Weights of a small mixture-of-experts language model, trained from scratch on English Wikipedia.
Size: 12 layers, width 96, vocabulary 11722, 15.8M parameters.
Training: a variant of SOAP for the experts, 318M tokens, 9757 steps.
Below are experts of layer 7 (counted from 0) of a mixture-of-experts language model. Rows are named router (the router's row for the expert), gate (a neuron's input weights, with its number), up (a neuron's input weights, with its number) and show model dimensions 48-95. Each number is 128 + 32 x the weight over its row's rms, rounded and kept within 0 to 255. Numbers have three digits each.
Before each expert's rows: a language model's description of what the expert responds to. This comes from a sample of Wikipedia text that the model never trained on.

# expert 22
Periods and closing punctuation ending sentences in prose, such as after census figures or plot events, before a new sentence.
router:116102178101167156109106133183146086089093124149100072117107155096130143143088180141112096143105159162166165177174160129124104161138086098121120
gate0:099147157103093140112129115096135091158063139150140159174070161099112142165147189089148059134135164128131122170102071130126187129097115149183142
up0:113061131111131101162159087146150143126087136129160201151117132106138136144114173079127055112106166110138152148120155098135168148078095187102065

# expert 13
Final pieces of foreign surnames and place names, such as -ović, -ski, -sk, -ova, -berg, plus numbers in tables and lists.
router:127150097134121143194164098095166139130130148105170162130082136137106156210136081142111088132138094090092107166139125138184106094191127141097109
gate0:106066154109160177175128074131183109167146055127136097136063126138141108141096134136097151155125120107140136164214112141123099179108196092159084
up0:091106109123100134151160096067097080138139124116111150121149148144070077136206153154123148157154079124130098111156160099121117126073094084108099

# expert 9
Degree, minute and second marks, km and superscript brackets, UTC and labels in geographic infoboxes, such as 46°52′, km^{2}, Time zone: UTC.
router:115195154101161141110153122110089135150094077052213181135106139139193151069136108100112103082110159176111103123130143159144137167148207132120146
gate0:160215179088117046141136133116127089149060124101173107133098167178101145126151122143180085127107100143147139113102074171122081074115163099135108
up0:090114128182080169132070149135111065131110105114133096121127131143156182160140101174178165156084098084069116130135125104122121153161113155145071

# expert 18
Derivational or inflectional endings after a stem, such as decis-ive, prohib-ited, poss-ibility, congrat-ulated.
router:185092088081154121120118139125108206084180088120119177120092107162107124105144126156138157093087098092113095100119139114121113131086093103139087
gate2:145156082077116130118120156100131112099091121074116097143167181127156128102152127143103112172118114122177118121142135127200170148109128152164062
up2:131147157184119123078088152186108086120100089171142087132095157181107079165108149167159115116169114146167109133121118118156131123128150116091176

# expert 3
Word pieces with a vowel and final consonants after an initial consonant, mostly in names, such as H-ank, Dw-ight, N-ash, T-enth.
router:154109160092135078100199153145135159134216140166163100184100070079082115144133130104145167133099132152141183090154105083133122154099120059115136
gate0:095127140081116181168120145157075179138149114128209142161128103156152152154096152134112090145133078135151184134116154144172083117074101149126195
up0:132125129039130141159142078103168135118120114083094100095148115152160087108108110114115105137167122075135164155119114137106115155096125118119182

# expert 21
Numerals and spelled-out numbers in dates, centuries, counts and tables, such as "On 3 March", "15th century", two, five.
router:114158100088139144102163144085152189122053122126148117163162125095203149084110099197059144125110154083072143155099115152095181123146113155138094
gate0:088134074129086106092169159171096123136119136145121196151135118047134122146121158142134100121131135113117141120074128111075106165144141104155126
up0:142166112168107101122136115121135143137096129159163044140106071192133138118125148128079140150140167150169112163144182120129140127148106126129206

# expert 28
Common nouns for people and groups after the or his, such as men, women, children, band, students, team.
router:053134116124088169126152094123068094128102137133190150121183113123137170092156085142147086092158177159082147156085108114140080088183120116153096
gate0:145096147193148122146104145080099117112123113183166122115103115091119123158123151101093130131115137112166128104119120116144184169084148144128169
up0:165119057094092174071145127110079126122100098103188112089098132131131198164099136115144136165102126128162094099129118138118180128160097155147172

# expert 12
Prepositions and conjunctions that begin a phrase after a verb, mostly as, with, by, for, that, when, as in "plays as a forward".
router:059112159129119113110103154140149143103152118127152179124116112133101107082079093096127114142210098113155200078100067146109111119106159140148117
gate0:087132131124099117107098178183140129081132101108141157205147088169091141142132157155103112146153101094179117091118136125126085130106130115196140
up0:115103097153133204175173082131137112160139162149128073104148144104144113134058119126097116111083093141117113089167091150102097113123137094096169

# expert 11
Middle stem pieces of Latin-derived words, usually followed by suffixes like -ed, -ation, -ion, e.g. symp-at-hetic, imp-oss-ible, en-ab-ling, comm-od-ities.
router:167134069153107110146145143182126101097152129133059121134075148125153088115142138161135165170134129139109150111106164085135074140103151114207156
gate0:158073141124135131112116196142135170165060182119099127138119111128189045129143141121133169113111144154109153130153093160087115129135163052075155
up0:140138100156155159074152145110139126126162136127143116058085147171092165167097135103056086129102101107176113156132108137176135107097113118142118

# expert 27
Semicolons, table pipes, slashes, dashes and closing marks that separate fields, such as "Romanized as X; also known as" and empty table cells.
router:101121187130137130168086058098119099113111172138147119118155130072123136134154109098208085075152118125152109147105120168105100153130160180120091
gate7:127152158208084122146121158095082076160121162112109160133174110130153160164108069121200135142190108084154127147146097141186132127133109147148181
up7:165124133115179167095161139136143189074147098107139124147076141087149150085082142152106137100151139157140123143120093150049169142130118171159139

# expert 8
Single consonant pieces and short endings inside Central European and other foreign names, often in tables, e.g. Ně-m-ec, Lás-z-ló, Kvě-t-oslav, Tod-m-orden.
router:203063093174138181175085101141142146133114131136108102136138114096108101199122145128165116175060127116101098153157109089139151132158112081180144
gate7:132089148216097223131103187189159155103117110144142126134142123183166160132154089100082145159133135111131136145129066131138126085088143090160148
up7:118049112148112174097103116161112136096077198163087115147146108167123138190167157153102166154126136127128125184156045145078094084126161116107139

# expert 7
Pipe separators and dash header rows inside wiki tables, especially vote tallies, sports statistics and percentage tables.
router:099176142153155109123091141126116100151110134138161132090119196180090161163127091083172137143166103059139079146180113154122090166135188107156089
gate7:136136099135101157135125157167142106160142116126122116199184133133159111100142112178159161151125139067140093198120117160144138129138069151137080
up7:146103136173187117155143128125142121133078175153089174192109208112117121128055086156149203129058106092136141166136145125193112089101101109106089

# expert 0
Final pieces that complete a content word, often before punctuation or "of", such as Pay-day, apath-y, inv-asion, mon-astery.
router:117056114106143069124126108108128148138179116164140117089115112128069080103128079143164124078118146055103114136147145093192139147165113136069112
gate2:125142104144147160105195136128177093097134099133120174131103140020190137114158114161080130163141109130133154162130123127143136143083136114086167
up2:132116132157097144100162136132100128109065158160112078152152094153182132184090108158151093157118138094112134121128091147106149111185141126142081

# expert 1
Short vowel-consonant word pieces inside a word, often right after b or g, such as b-is-exual, gu-it-ars, le-is-ure, l-as.
router:117121123181145141107199168102113152136170117081134148142115101129128133173173168132125198166116106107100131111127128122122097113113077119138153
gate0:108122168139133141112130120071140154134095047143083098161144148073119059100153106150125168148124079083138121131142176136104051139111156084169175
up0:152161104128083166202137099141160180111154184105120155120056128149135139116121083090129124138155142134145120068124188146087150158140106159195136

# expert 23
Prepositions such as in, on, at, from and during, typically introducing places, times or taxa, e.g. "genus of moths in the family".
router:121087138076099140146086116194141131150058082063149167161101203146130172080157104151126136065158112159115120152132126138153134099149091150142142
gate0:129130086057138167147149142143086126167094105126099096125151129087087173124119129204138125128129100117117114148140118145140155104147178089129177
up0:111109156173073164112058121100162161138202154140093131153119150156103135121192134136228108135140103081128109174082077159119125163115122058119138